{
  "n_experts": 160,
  "experts_per_token": 4,
  "d_shared_expert": 128,
  "activation": "swiglu",
  "router_score": "softmax",
  "normalize_top_k": true,
  "routed_scale": 1.0,
  "balance_loss": 0.00205,
  "balance_bias": false,
  "lr_router": 0.00157,
  "norm": "rmsnorm",
  "beta2": 0.95,
  "seq_len": 256,
  "steps": 3889,
  "dataset": "wikipedia_en"
}
Below are experts of layer 2 (counted from 0) of a mixture-of-experts language model. Rows are named router (the router's row for the expert), gate (a neuron's input weights, with its number), up (a neuron's input weights, with its number) and show model dimensions 0-255. Each number is 500 + 25 x the weight over its row's rms, rounded and kept within 0 to 999. Numbers have three digits each.
After each expert's rows: a language model's description of what the expert responds to. This comes from a sample of Wikipedia text that the model never trained on.

# expert 41
router:522541450500515517541509510515500529442542511481511480532526538524486505458505475524485516479522567490528513471471477525470493418549470495478492491494524508470478508477477500531466506465497529443484510488481504541496501488517487488496502557536477459533505539486477497512489488534511484510524496494548498547471478459514486512508500498474507573523540462476488498515509520527500453487486475539498510500523470503460521507498514478494500525481481518505502430451466527494521538519487493473477512526500499519496479480526440468526525491466494477527469490486508487497498484492525513482489499507527505501496540514529507466460528489487536448537472461516488490492497528510500499469512526506500469519456500513481488530524492470530480505500537458510537490518520501511528486500517480
gate0:490471469535510542490508543500528541545469534530486507483493514498503515492486511515488483494459539514554491532509551475490465517498529439493505449496502466502529504500513486531458527489444471498538478564486522456531533524531493466499536503504465547491502526489485526485510469494502476511465521486489507510513535517487509472521471499537516540475508483530486521486440532526503513510495500535503522475492510496514525491508500465481501525512541535501467503448488468542477524493473518479502485495505494521517514489491498490505467517463519485459508467507504512465471514505502525501485537503452494538496498494480531487464493453504511457468521506498478501534461502498517517506489498537536472480536528533519511528505492543469519469496535501479575509515507494534497519454527553
up0:506462505520533503508523495500439461488465490477522478486488514482523486468485531463495477472496533511559492454469513460459505477456526471531514493499504481520513486470509476465491538488525450513485487493479508471506503526492489465522501541485491462541508526552487532499445550456465487512493472494516468519552494496512484491526480509513527499516503533552480486477496529471526531467559491499525490485518466528480504492521491470481548484558535528520525503486539471489483488501489503509530535515474509547509507506524458470522519460534527493496506504511543494497524519493486492493484504517441531514532511482467524491483516478558488457491497513483485533506470537495496541497510504522489465524543510509545561489501498481469488494460489506475517482514504470508507522483505502
What it handles: Word-initial prefixes. Prefix-like first pieces of words after the or He, such as de in debut and degree, im in improvements, pre in interpreted, N in NGOs.

# expert 36
router:491525502493491526490491499533510498487499550463509485511495465479551492535440487440495500524476499488519507481535540497478492526497524519503468522525506490526529519512513487524503465483509537493485486461468472514486513474460457514536497470494488504529485570454511506513505494498499521499460520490547495510496548509488482458527515531513488479458491503493478532495474513528472483539461514477464488502504529463507544546495455471489484552528507495485540528524499534497452524498462515494488469516445484506494503474479474466472514468488510484502515493515493525518523507526529449490476515549472492456505463497489471497548483530493450537495516455531538523495502515463466473508505497534454529500484503492513519518512522463448505524483539506520472461504481490479498530477513518
gate1:514514507496519488472513483509526517521498491488484502530475471525456460501541535494488495481534506504486519477488525488513514461529486481526529552528526493512501506481464494502500560491498488532497497463505476533533485490476465496516513524489489544488477519505484563513458476449502475490555532524485503502525478509507464514445496513523466474558486464478527520504485488528464488515464493480517475437504501434547489466536515528508503478510550508525499500494495489536514528490504468503503511496442520500458471525504517538488526545470490508477464476492566511508464485536494495517537486540500477499503551497512469502525472516514497531480482511452493491511521439496498486475517464479531533483493470502510522480480497531479526495462527465486502499489475499483524496451477531
up1:464532503508516505481491498502528474539494515477487510525485466487467447468554513454465489460545474492462531475494545493493490499498480481537515533537524511517547507483484503529498528477531516529493512485513450516494503517510527477476504517463462508503462483480499557515476527477473515470507523508472536504537461504467489538450489520513500477477480432494543502472488493521451500497490507479504462462486493454494447452540542497520524451528526519495503507511494485522512501485497491531525474505422515472498487514525524523470492553476494535485470513496522520499505458475491529499503476520511499524508502507529451503521506509497478517477516516499483511516536448495470501480487494492531535482497494511524521477504490491452544534474514482525475479503468524495500497490444521
What it handles: Infinitive to and prepositions. The word to after verbs and participles, also from, into, would, could, not, e.g. promoted to, refused to, added to.

# expert 37
router:479514493518479526536506508488498494479526491461490541494474466504487519498510496478486519503487505520506458501467487520534515514486508514524528469466500484512515538519458534497495518485456518463562507489486509499531458532476509509502494506477508525503489480480467496475523508496482512456514558522531480524487501490503499511518460508494460462484506512521472513454477516512517516486493478510500483505465470461547501460501536501484475537513517533480486458487488538496496508497475554499463464519491507487513524463509509514537499553444456489493509518465510514497466485494494500501485523463496528521567489506495478560493465516499482558478461488493501496473463459524552427499484530507523463486549530483467439464513560487520506532480489504472502491510519498489531508489472544
gate1:544474518527506488517501515503487501480508501460474447452489492507486497488527506480481484485483470518472495466471548468543569520472497538501478451487471487511492515527472492579486490512503506508508546519512495546491519447496469502522474526467512472495459482506510496489537484447473466459483504544473482540505491499509481475513457473489508514519460501477498473497501505513491485478513479509454489523465530473507468503533538484512520480493531502485467483495526525511479545491509519467502525499490519508454471485513504533499486481484497486493479467516448520500506520506501520489491503516484502496506460522478480465491438555520495480466431522523537495525492454508492460495464501475478497501526468520478551482503522504473541536517500533471525480489508516516527526479449527
up1:464456465485513500490510490495495479522514549483477511516422456513459501458510494526501538501518456485484549529500474486455510533487537498498446452526511462493478473509487489501473491484509512509497482496489487512517476487514500524464466512486547520546471523484491509436523501486493487472467518559490474490471467460532514475489504500504486516516498488513492475502514533508534512547491515555510455473484486476503500466552481528523505534492533510465456481471531546512521538489510498490483486509453525503486498510450470488489452475528485537495525490515488493456489520480524487461489484519524487519548473511483504509473501479485523477540531482502476504523509459504487486534515476488497504481518511490471510481501521486494494524448561564488490510477500529494484487539474505
What it handles: Final -a in place names. Final a or ia ending place and personal names, often before a comma, as in Jamaic-a, Ethiop-ia, Tuz-la, Orteg-a; also resp, comp.

# expert 21
router:503515504481511506500499532482476494470543517496493477493513485508469528527469478514493487524526475545487492479505520540476551506493506545510515487507494475546475524492450529525502506470502489505551481503514453465485498538515472515490474513529455463503472537486532524508531494516497518463530465557484518489495527517517499510521521505541482543546509504502534487469520527478571494483492489509505462522508517478500465477491500458511497501506495467510543501495478460497468510514532480505475500449540474512542502488527539470541506522531583525525462527506459553499488502497509541515542541500501497493497484493461493557464532482466478520476521502505494472538520521532463487517515506500478492510504491494480504514485520493479487481513499428496531506478502538471508499508443506
gate1:497456541523525506513525513509505495542504456505508490505514484507430462517539531495539515522509474501525489468523471467441521508487534506473477513524502455484434506494546497522447443503498491463530484468488527488523480488474484498488520477545499485497500530525506509473481537494519506523483518521514502551523494499496510510536467490529511480510481521473515541514497479529463525503514496519477529507487525505531495474465523472475517498531483480475486518464491490475559489499574455510460516485503498494490465490487470508518497517484459485505511515490518538512518539529457480513494511483517498523508473514446511542500512473486507512520540459549500493509490499507476510575429489491515532496521490466491506471470488559501514491507481526515512526513461454507498482511506511
up1:513471520480492515518492508548550521481515561489437477463483514476505478484488506493487468506444523486444522525480501489512524504510512536532451516511482485493513477479478507466525519525495507524507532492542501515506510483478475469494483497507432482502497486461510453523513480525490505508461491515484478514520492500512497484480508509503487494529509536477479506509503479515561497543474500479490523535545465499518453510519517498494501490413478518529508467443478539525483525509507496465501494504496525499503503472471503516523489465494495485500494463490525515483496479517481446475512516502508536445483546505520495491529477487506539510500439498495555529483546507442469497452526485486525462538476457479495501479545479470516531539527517478494467496497494523513488524505538515
What it handles: Plural and adverb endings. Word-final suffixes such as plural s, -ly, -ally, -ies, -y, as in Critics, drylands, 1940s, twins.

# expert 42
router:500490467503508502474518518501521453473514487515517504512481451475495498520478508447475506540533495546463524518511481520493495490515487532536514533477480487522528502485507468485474522464497491508511503506481495522499511439477489548510495527528504470476460478463519479470528511525513512473492457494474539487468524492531495520475519496518478503521494546520483535544505476492494496523487518500499480511483448458544495495480503447519459534457508551524502511536467475478452485452480478518482510471522468487506507490506510486527529546465518522463458502479462509495493505514480539495504486503534467517485505461443495496507512507457458482550474523473527519480519505523518478500519460487501507511502451470476558485492477481522499541501536456487482535491469515455456503488469543
gate1:508496498513508443479493520505485531484485488474454508471491498441509530512518500517540481447566500497523492515497531516507468493554480500509508530511531501505544524510488464520505485488503531506486504481500500469496492520513495523505515448521486528506455463509539546469468509500519484525532486484530514485521497518535511501468455494527479482521466570490449525559474526498513442490508529490479503508476481508530501482504463477481517464492526478524494458487466558501535478468485466498539490502486484536514484444478522506515547512466514454443493551511495493543516522501501499502498481469491534535485524481482483513535549500502500519535493489518486491477502530514499450496496495457502450488501482468472489515502491495521480519478497471468469472502460467494506517476531488
up1:475469459514489523560480510529496458532543515496498466505491515547522520530504476526458528504493510474477502498521512496504541505483509511516516502480494492473536481521452502455473462510530512491529503492473517512504505513471493492496490500515532518447488470518524484508521533493478517519460510534515500490498464492475398546499459498498520528472566505495495465478519516509481488501475509493478482509477504516483546519522512503528496520490540484474503471547508468475503532513492464495475493469533482500514464541461562513506509509495439508461485452468471509538490493481458488512505482523508494482522535533485509464506468491520498562522518525515482504549507469500496491491497500523498485467496553508471504504525497463498508475527481500532487468460513528453501537508550503
What it handles: Final y and s. Word-final letters y and s completing words and names, e.g. century, lawyer, somebody, months, Nagy, Osage.

# expert 62
router:506490494505524542508495502524503505506480490533538471526501459511479539533453458528470516508515560548506493483545538524537499474531489511506468500463518524479508493501515528527518454494509508538487531493505501542466493456505492557516550499507490504466503521467472528499469516522477521473510458538512517489503504536490522470500498478534476506511492463505482450522475550504519474543529496486503507501544499486524528458484512501489487480539485524508487496474516476484503509496511499516516474483473570471465485492492455484548487490506517493469494492486526508495467481532491523526521489523503542491531472479484537501503491520512455471539520539518527511547486523491520520515472462556519481508494510510478509510539513466444507530484479501512519542463531508517539442501470466
gate2:532500471486496507520482481491470509530498491526518544488530486570517511484456493468447481537544503494536462475513515509506471513503482489491523508524490491490463501526530533496499522485507484467473452491515472491472522462537496504481535503458491453578498465490466550526487517456475515522499502524458506501532463549514519482458494485451554527495531529473516517480504536513493520524530544480517500507536492519470512526492564513466478500542523512520487501522479457502459488538548506515506516533514520501533478503554486533519492490505464477505510469510518478479530511492509528507551511504490511480502540494477503462499523479486482495529515532515493507451519515523513492512492520491485498486491525481499503528492521533484518472534520509472439536513520500495498470507470537
up2:508494534515514473509515481504515545489491519549532504497504456513504511505483499511425506528506545518499517501499479525501495505476503512500548502470487516475467470568492494514506513507517489468504505502518410488488504510514515481493496476485500459523488486500489479508481520506484515457526507518466482495512457533548471501478491486484522510461488536498546532523504564501515498455486469490511518543495555508486498475501572480518513485518507499494520478492483521527529494503543523504499485480476511458495503502524504514577471487477505451460502452539481496507531445520493554508522512528492519510500527467459468493473478515518517514516518492508521466505532473494505505469525523491471489511498518480470522535490520482488495495505471476482466521488481496479452518539411500
What it handles: Joining hyphens and and. Hyphens, en dashes, slashes and the word and joining paired items, such as Air France-KLM, between 1859 and 1862, spring and fall.

# expert 40
router:476528511528481464539548514498535527512489485531504495465489489467494521551525520507528551458429482479514515496493532506494457533502490495488549475523486539527493559462482507505500499480520484507488531492472505532515468521516494487563509512490480526549521485491494528533512490450528455520470457487468489507522534498510480493459493462497466510559472509525459513487493542485517508500506525518496519517445482529489519498485516489470487519529528481493502514464526489522495488500489465478472460475505490525542522469491490501485510495444535472452492522472487464519487514517492536485480507469482508501483489464533479518531474548457505511486493528503533503515441502455543507501514483470474473511531506477501510445489476471498485493491491532480469466483496511491505491462499483
gate0:508492440522516540486484516461510485471476522481500528516444542538487506502459485482494491500484494511463511510544515519498507487487517496515448510527496463495506528507467472488509499502491502530498465535494497530489480517505492497540519536494501521533481499495489494500506486483488499525491483524429504454493446481482491493473478505495474486492536483477462506461523527484526478481479510485491490531477501493459524472520518507470518471494512517487474527545500529517447544491462497479504471471487485473522520510537449500510483469478523479455487468474583478526507488464503520525469483466539538537523438494497514475490446526506475550498479494498495521502515479473466561484489499530500547478473517490543505477474494450545531500478517493508500520480489490491536459464493517
up0:513503543452509483525481496538493511516521493505523511521537491479496487531556510526474492501497504492532499488488514470529512524494509499489540528491510562471486514509526537519463519497496496505490523487504535443490490467488514488497469479494503493493482517517527459472524504504512510486512496502530539539503558510532511494514545477486499554499460469484552504524488469502463513507522492518543482486517538517537522490482475493523511524537509487487493467444475477493552447457524533532514519496483525501430501482463511462485500497538487523546515522520476480486513524549510470504530546554475484461498537517480494534489534467491545473501502486521503470495474513514501435515541521487462494499485471511456526519513488546477486494483498496469472510493489481526464527511545511
What it handles: Vowel pieces after capitals. Word pieces right after an opening capital or consonant in names, mostly "i", as in Giorgio, Giovanni, Ohio, Ghana, Ruthyn.

# expert 39
router:527510504520474477510480492504477534490490500461526530502458494496475506516505487482504476545489495487524517445477499507513437474485416523483493484526539467456513452469521478499509475521524514514541474495466485552506504520452552564481479493530521500506519485524511474454501515499459478493485497542543529471506532516559492472516522472511482516481529513514493497504527477501477534470542507507521458508521479532497509507502469487527482514501475514528517487496475494487481502530520497494481525442491476477470487538508510485467540540462505533488482517507474516489492533508502476498504493538498525548485508504501523484478510513497464439480515458505544514472503456507470567487498486526504509512507476488495476481460515506509518526523475477452487559534504521467480495503502485
gate0:487502501515456507515513498496488501471506512498495515517523483515485497505518465519531488524493529560491485486477494500455522503540538539560471504504512518477488470559478477508492478479515492493520485514452504509506520503474485488485480522487535485541573527503513513487546489517448493514470508545475527490487497457483477497506491511489523470518481485503473483471483495511511500469481508524497476521497461498469500503470468509558460490488450493474514467479475502542487520499477531505489521460469518480464464542462458508514538545457481504495522456450517535484472480491482498524508437496509550479500535473489532478477501487488488488507499514499502497499498561483495489503493487506506518531508487516497488483523513516505497517567550455538497473469546460542540533523489550
up0:490466470480484490531514519517516511479503488543505472512504537500498498477520509461457514497516466488496474514536514473508513488484428486443505497541490496546491497509477496465501486501486497484540531436550498480522495478522514490485478492489530504515477519534503495492514528469518480494521493531504483519521495505519529466491565453516508543481478497498514492530522548478487506548510519467492517497480505492523519473514505501477525514535530514514495526480538539488540496523492486517517451559537481520486473475506511468501471460527497470540462499559473478523496489497523517482511508470518481537502496503513480489524479490489517455497476430507501503540522499479493514510484505528500446485523522500469524519488493524522519517441426530458490509530446524475447478473507489
What it handles: Early word fragments. Opening fragments of common words after an article or stem, like bo(at), all(owed), sup(port), des(ire), ow(let).

# expert 32
router:511471520496512476512517515491540466516498481487507473516524492496481495545485520479469506461498464468491465501544539482490497509478541505455480483489469482441499507527511479465478517504494514497486541474490517500540446539491498526473495532514509552500531485477533519489540501475487447552507503511499454497445529477490499525499488516516492483524514511505478506497481516504532469546489526500498509490510487512479512480513520533478474529518507483486505492507539493525541505504532466503466439491459505485472468461510531505444528502435501495470459491502500516467468516522462509526494510469537473491527461510493453495533451489503531537503512505543506497486502513487536474527507485471505470450530529480529498493512507459533499496469500518502429486463501532471462545480516524
gate1:487494570511515525481534509525512517465493495528493501496463473502482484516504537515536503486488512532464491481496490497508504477453530474514531502538517533520494502478508517507512523529531473483478467502471498472479505499501494460488479499505482520525494511448462509547490484512493462464525490466524451483576489512493475510489499510503500511471532517469436553506462515481509503482487493498519475530503483500522489505542520513521504468527529556517524466489517548505500490487497509525505516495537502484533556507525493537472435459484505470498502474472527465526469511530486459465512537476530508524521488525520460451498508491479506491509533508473501509505467475515520478520501525507525517554514501473526505428485465480524517487490484464488442451479491478445511513524489481
up1:510539478466477496481486508497519524482540499531536485483495526526506509530508489514489455527495538511484550479475516478477558495480510507510505504492480493500494474494544507483469518520477491525486527515497450420487493489482497484529503458505532483497464515518509439489527492497481527501546536552498489562509524473471483519499499486482468528509478500517467469542510468531511484499439467511473501530497489487505492494460472490494467505489507483523483482503490540479469507450526541468479470512488505475489513490513516519531501462506533509490516521462496497461475490528543502496470526509532523514492473474467500490496489468502482495542515484504501499492469498482470500521515475518485565478491421519488543518504516517554465536528513504432477515535506509503498514453500549
What it handles: Mid-name fragments. Odd short pieces within names and foreign words, often after a capital letter, such as Mc, Sh|ow, D|es, TK|O, JP, ong.

# expert 33
router:512507470511482519524525525485521500512529452511504511527519531462533505530453523508492516458483491548518533494495500527526510534459491494488510533497481503506494531529548516515514488478497506475460487531510520494531506543462472510513528517515523486508552515469488536503511499520474464516530496502498499492543545503494499496468484482483534428542495531501480521508477489484470496496471495470489534459487534486482544509528486514498485483508476512532503473462509520483497475518474529516522490472430497506466465467496505503498542524453516518529494517475559513486508522525458517485528481485511486510539518488499492545455520518458455493548504509445507497463509528522499435455497500562489543477505494496521514529490464464516477466508518505514493498485510505464514521461540527
gate1:495480490435516469489517513527478494482528497492508491493447553498476488533488513478524490482490478488461491514485571500480493526480480526489479485484500481403507526456520509528499537494463526511517523512496510464489471469488473482487479456492499543468464506519548526457496553525478497520491483500517507469541521504553495489510514502524519483487518500519526503505517472511471498471488518511462498459536490473501510507502461510490475465521509521514515503516512492496543537498528467455495525496500496461477493499500478486496535463531558498512466499466510512512524538437487502462510529534465476506489490516503467472524485476500462517525513517526495506490508486506490506493511510511465480452478526530505519468571470510519479459493459503498490453486556549491500519519488503
up1:483488515482514485491502485521487476490528499489494494514476542479499522545513495524512494490477460507492510523508566487476473516490508509496484506493481455455490536461526485538509535516481526518496519501496496465493485511473473475486505454474497526463489523512529567452529563502505510497468481513561521489542511463537498504478511527517520485479490492499530515512508468531492495478460540530486488465530510457517554489507519512490453446513491503513510501515522501513532521481500472447526502484476496481504492472485487464513519465508538492523494508447511500487539552474493490444490560511478478505480485515510471486528475499477472540494460519559486526497518478504472499501534500521493502463471538519483518479548443494519479490492466496492514467511547557498470536515499519
What it handles: Capital initials, Romance "de". Single capital letters beginning names or acronyms (E, I, A, U) and "de" in Spanish, French or Portuguese names like Rio de Janeiro.

# expert 2
router:518533475540507529528500511500508503501549471480520493528506523551456524459479501447502476518482520444538496473491493530475554478522438515464485477506486479484482501474533495502459493495516545495494507457486505490512541529483521466458500487515490497483547505532530473498472512485500533505522502521539525523489517441490473508512457478489512469478541478539536477518482449497480484505473477524524498485497523493469528503500486479523493529489510514454526481528516533502505478516500509535494512512495531483505482489500464518527522503468509503510473506456534509493567495526518467496504534514511480493529548494516485464479517487484507443498495482522501506465444531467493494484470504484536519502482481521528495523518542495529471489495491439477430514545524493525491478480527529
gate1:478521520494484495474487477507439526505531509490505488518474536526521519507504496537486511522513487466515476457519483531533530535452467475487491518535511493489520499525488509472495507472501483456466455503515510496516502477490509503474516491477520523531498474459511499530482497510498516500505529472463516509442458522507513515470474517462488453552478473531514500483497502499509509440538455498496475478490505491460515484516532497493461493530523485496512525454481488499512528532502490508473540474485469431503487547502495501537524519517473505501537470511518516518496534495465469499482511510480515443507580534500494476490488482491493523546462508498489511497530496507463483445528516498531545513493522503504541552490484558507506465487461533471466495538484477476527536550510475
up1:481505503470506498502483465472464514526496489478516446459444508520552467493479492511490517500487476528488488465517483494512494518478543471504467480513502488538440521500525523495478485521507481470502493525466528494476512542498533460490457499509512473503507474464510542537520502489540507505473556518494544503491443501494511500493523528499470490488504515531480495468467448524553463490494516521517482471528473475494488508467482494531491458522511440483516503482463555529490511502470459507500511491469522489561496519526516529489498475490485507482525480532545501446533528469461509489517463468491534455487535520513525507496477504497483486502472481479518541481525529509511515512512491537484516498476561530482524472524516546528473487477497519497531482488517478453464474525501520
What it handles: Word-initial re/we/A pieces. Short opening pieces of words split mid-token, mostly re, we, A, He, Se, as in "we|alth", "Th|re|ats", "A|kbar", "He|alth".

# expert 56
router:536486483483515493512511515502482494511476557502532513439519523527509474515487492504512485486485492495511509543414527481456507520491523481459473456492499463526476485488465489518536493464497486522479485521465497510539547498483509489512516488529530526524504483519509477486467529500495498519496505506522492524515453468490531527532483496506517496489505514486546488432524518469533499544512539519512515537469484522462551491496486479469490522520500512461471472493511493468491527456548471482465477472492505493492515484482488551495486490520480524477500461472541482528467470492513467466461465481502523500498450471478464469530499496440491524526514510510476517483461482488524469468475473436478500504497486498496502495485459498538518489485542504479539458511496469507461505543517487
gate1:472482484492501510497533515529496515491477515485507454447472469481516474500459490515505504510460566475505525476470500477485546509489515503519507511474547466483539477452493533483526512484510527537492540474513502503458483478472518494501513484511535480520537533548482516489503553477545506527513504469506507482517467503476492507527461459547510496529518526497514529497514502500534479445543466544532488501493504472493529508507480487545484515514500504507554477472530427475557489454555490517503480479492515518528514517506483482500491471493524500481488480489496468524496498500494493502453471450513468486494496504516531493461498536501504524499507505493466487519482552516504519466426474495498486500511501469468478467487489507513502489508506474504499527452527501590495494487503499
up1:494518500485466511495480476485517488482498496531474564517523503523500493517459500486486509523550480519509482521499474494508478481520475517530489478568473506493471512521535516518521454477495517499496511507486553478528516498516484543530508480529509510497481496471495511444469490505510495496490525539514489519517549484506469451478480528472506458491511515504500467479499488536511463516477507516474480516461483486473470514489519511525460460515510472469439507492497544506451516519489507509477501540490501503469503475541482549518512503495471520495558532510524543486479496493552460487539540489443519498516477552497450500565509486502486451501530508500511474503492485468500470484541550517485457503519521511535479530478485467509512496499513503487472502529447478440493488501453493
What it handles: Sports table cells. Cells in sports and election tables: numbers, dashes, W/L/D result letters, headers like Team, Total, Year, and separator pipes.

# expert 12
router:519486514510494465536441529494457519498549529472491523490488504498510500464520469491475515487507512519480485537473464519516519504507549542515514465469470502528474539418499491515461514502480503468525484480468466533487505530482496534503494505475508505523488487539484475469447503529521471488534543491513471500477475536481437478511508521501484509487464502498482459563511523483515473502471516543482472522526483455529512515471524499507481505531495545485470436499517492546524532486514513492491496507517489440539538533493485507517478514510507480471456524501482505504468485474550470474530507490477505519515495508510531490526497527517491523514506529485546538509512464539489531540459508501508523525489503496466493473481532534500522527501526468515458489524512502472478495519471481
gate0:456531505512474500476526525537491501494484501484516469490496475481479498474464476551515515532483512522493503461493498471481452483470536504514509559489481483472538470489495511499496505500496459559443501489438505450522505513503494498507501486497527501471497463501486475549483524490511448518462509532507536500512498486470458482498520522541477470483498484509483493513496477476511524538454517505517513483480506540501490488470536512498461487474506536499487497540515513501515494509507494554491504485501499513530503499479551516467515496513541510493471455499516505511550493501485494494484495480529501504466482512504505494496527527495504448543456514551474507521551526498492502501517462521441517464484512512492515508557511435498506575540497470499493443526465468469522471485494457
up0:502518503429490514479504484493471531511476460446488470509500502548512522483485515518495471496488539563517513502527494462488507492528485501541499461487491474470535504527493511464473492545485504520563516553470502527496530510477458482529495491522497450483495513485454509550503509486474479532509519516489457524540492527483488530555491464513515513486467477470523562542510486512522477484486488472521506507502507478463506513496481520531490470469520484528514536482498484501483501520524507506524456510515495515489507532512488535498472513570477468491512455531495533481495535508489471552489515499517468559466466492530493480542448496508488504467518488501494529518472522514500523513455490531481533487521514536510508457472469516507490525510461485498511498508520483463488450492488519
What it handles: Ch digraph pieces. Word pieces ch and Ch, plus Th, Kh and Mich, at word starts or inside words: championship, chart, China, research, Fairchild.

# expert 60
router:500489494501479492460503470527452549487488545524504530524529492494476476468458513511552503486487515489505507487495529532456471526537525510496532459528462487518498521462481504456458506516500499500544518520509527492534461484546507487466520523450493473529465492530471506467522452491497486510520521495463494518506524457468491537495521495531471480464563487523509521525500504489502528484534498497502519528478515501514481492497522565548493499476499468503507463501506508466482485491502486463501521459534522488464455522507527510518492557546482505511533471508521523475470504516441480502530487469478528490459503490502520510477456532518485502496496473480531509475481529471520488529506514513485492437488529532556525487532490521524510504498457532487489515493520498485482523451481463
gate0:527473489566470490530541480516482525467532533503462532540512492497487501469517493504481549511465541461507522474518509508497493516479483500509496517503522518544497505531496488496499543527492514475490469528483525453509487540528509524531525483463507541485499506452479510567490535531540502449513539502525528497520498498499520498522497485487495513524517457522480504514496496505517489485482463475493511512524495531492516476511527479499458523494512502506499515539545547476518524527464553517509525513519469514556504467518489469527518488479497478517519495483550484462511500510491495520522441472515545495518511523495522500495526462555540477505473462514503443478471502496487476492505548498514484542494472524507524475456515477481531477450446491499493527510470522485521499522502560
up0:500488518478522502493481518446454496555487470512516518480478503504485509518462514540499443467482475521559533517528496468486498475519491522505529496501543488472527529484504514498546499523491487511517521541510456547446527488531517480482481508518472495499489504523520461488499504482466486491502448525490498535507495523528507517464524506513482469484497539486499475532477509511474503498475530485486472509495463489508499512522461488492512474509499517498499495451469465518483498505499443485529468451532543471454516497481520498464447496529500498505512470499461496544526542525559507495477495495487472539490505452510495482526527483457465493455491504500506518498502493482499502490474532515485538506487467470496538539523505531545456502568528535521556514504526466497465471512477502
What it handles: Number digits. Digit tokens inside numbers: coordinates, populations, years, vote counts and percentages, e.g. 58,053, 35°20′, 1783.

# expert 51
router:541470488481463502481469519477522512501509510495490536532505522491469464522504512480492530519498510510493510507526552494496472486476438486475519450517495477474499488512508493455508503514503476462482520514488579512522498492509477507483472521518479500510507468526491543470436487506488536492483486517526470473523491487501472535479457476529519486538524470461492527465495531513477480493480464526465532496488514537444517520493515492527492519520460507468510461478551532518440496491506571540500462524520502509528502451504478497504488555511504510481514533503488514507473513513523506492469480485531483484466480494497529480537459452516468505510525531509511479492515474502497496521496493531578448522507525481483476519503493459510474491489517500532479544497458490494476525517460526
gate0:496508528478509502568555538530496483511473464527507551494468510514503527525519537453489483519490512503541512489528472497504504484533523511479456509504551506494500468499485508545507470479466465544503507479507522512498446525472484478520468455518505496485497466482491471485468532502527491499510473512506529485462531500480516536547462492487530509485508488467549441507485478535514512492475554471511527504494451479479509481537545510520506494505464493487499528517519490485484505500489485512513498490529505487478490481539505431528453484534507516463515525490483524480536545534516537442509478491482490517492489516502497541531534506476526493471520500500553538550466543560497512486499490499491514529489510501527534474491493469492509516472555471495506506510491516503466517465500506
up0:450447511465526471473491521531509532533526533452528486487493467550486488492465497536497485456475507492457476514482511505559507488472516485500515477522456500501515518558536490513499479521501513505491537522485445506503489509472533490549496513457492497520490536528510494450533487510511475513470493500505469477466487506488500482486530504486465533497470521497443492485497528461520497508508467512467485493486514523524492478496494465512493489523556435494462475503479513499487527494499493447501513528485477488546478507483521507459528537463495494485514515546505537486503441539466502483492508461498494501547480502502464522509499530527510500503518540449521476493493509497499512496487509510535482465483479515483453490500480477537489513533508501497543461497566482473553487508499460
What it handles: Mid-word stem pieces. Middle-of-word stems before suffixes like -tion, -t, -ted: con-di-tion, tran-si-t, Di-rec-tors, le-ase, E-le-phant.

# expert 15
router:492504454491508481495491478505498516481516507526519523484474577535478454517494510533512482526496512457493546545464501511447454485501487500481517460509501518505475519458397504508481516484492538521508525505523522495525488497533488501507537500532496498504484462511476500444535506493478465518514511478556536538509511465466496507513512504506499482470485497479561512486489520485492501502465513480508522528484472494468489514499533487507526511494490496489478514511538506493495517516484462488499475484512504494493519460485526467486471460527498528505495490450489463537483468514474523508488450484504498473490501514495485506457458521477490511483544475458513508538448496483499473512477486474471479471501495492525544523499463495530537548495502473431512547464511535502475489460522454
gate0:456484543507545508487496513486484541463506505482534455492462537466463520479528515499506469510547498491480518490486493507471498474512506500511495507477514509504481496533522493460510531510515497510505511456492567517513498504467508556504517546512504502526512471551458455525471503481489485534466507519487487498508506482497552502507471427513472481510516458483493455493501488537508515535450498462498473514513500480525479510518545493511498511567536474528509494507524522487467471548497471524474509497524490481510469474472499526493516504484523495490470479442469464562454474551510523533495521491536518481489497480502468491489517503480491482528515512525520481461525501513482489473439532482528489513481515477476468450511493472530491542549499488497503521512500479508533479520463497
up0:519542481488446501508485485523524442546510503520455541497525467510528498511459492474478501494454505509517491517526509527515475540508488503505501479506484509503523519473467509528496498499484521492496478529527441516499496504526501454508477468474504507471493516479532517500520490531530511467513509484500543510501473513504461498475520547496530513505490544511507566522514517479494475462548509522496511488472468519466518474468478515499498490441464523479482507489495472523558524421469525479537498500483508521519516514533520470540496505512466506502522487538527520445534531457474485468516481512472479507517496518500544496502488482540515505479485496483476514527494518476530513535570483523491506458506479508513560544490494546468497475462534509480517474494513531489461533484519500
What it handles: Digits in statistics. Single digits and short numbers in sports stats, season years like 2024–25, scores, times and table figures.

# expert 17
router:490534465507449491507503538530535476505515484476485543508534543501522554526492503499474533466504541510528519552506498503514524495505482501518465531485526512470495534522514490501533490493521444485501528469485503476493467475476508481547473517495479512519508516500491526489523489473525468518471476524459425507514530473492481504483514501484520523517496507438481528517495519497510504481486492457497485482418523518526513508496517555489467466500508492536483451531519482507488481553524475486495501492478550539464488479492498508491532475431525502495470500482555467472509507525511507515510478507514499499513512516476501532493507511464468526555531511494497472488499537490502502467517496536470504540496522509512499462469481485549491485471553480501466536502498518489495486454553489
gate1:485481533513498468454514513514542516515477490489469493511486548459529465520502505494559509469484517539511497479538505520500526532492506457489491529475489497505476504517547477516493490471518519518486514515484456468464508480454504506527473549498486510536482506467546475498486520496544525535472512502497486516543502515514500475504524506512435508489518488509521467480498469515590492507480498439491485506518481480492467475478509472539493506526489482518476515505458499478536489507515482474509507521488507507502478486531487497469534459473469506476512488484535498493495484542510478521500487539511521490486501487459515509547538460494498585507497496489483500514470469502467533420495504517497542458493458515549481478458509494505537489523518517474484479487553515482455508503487507
up1:488453511491499500460507490496498515540477564486466488486490490470495508514528476500494514477522495446468467482512503500501528514500548518493492525489472499489489547513489512470495497503522463512462473555489466512437447533478485536453515495491507551498492509512492493476503482480555453523535548507457486503534514534511469508542529535489464469508532503509533492488477494504474475476512481530474508486521477486485506497479517517512522544521483474503531471500464454507481473509533497503502508480537470527511443519511534482479498499507493513569511528530503493510541499520481507484520487538500487495500488574454499493487457490497494508466489534498468506527510458504451525511500482498480569474483484508533513492483482536486462536536475522477469499516534490536499503503532486
What it handles: Mid-name syllables. Short vowel-consonant pieces right after a capital initial inside personal or foreign names, such as Bredeli, Saha, Basedow, Buddy, ö, ü.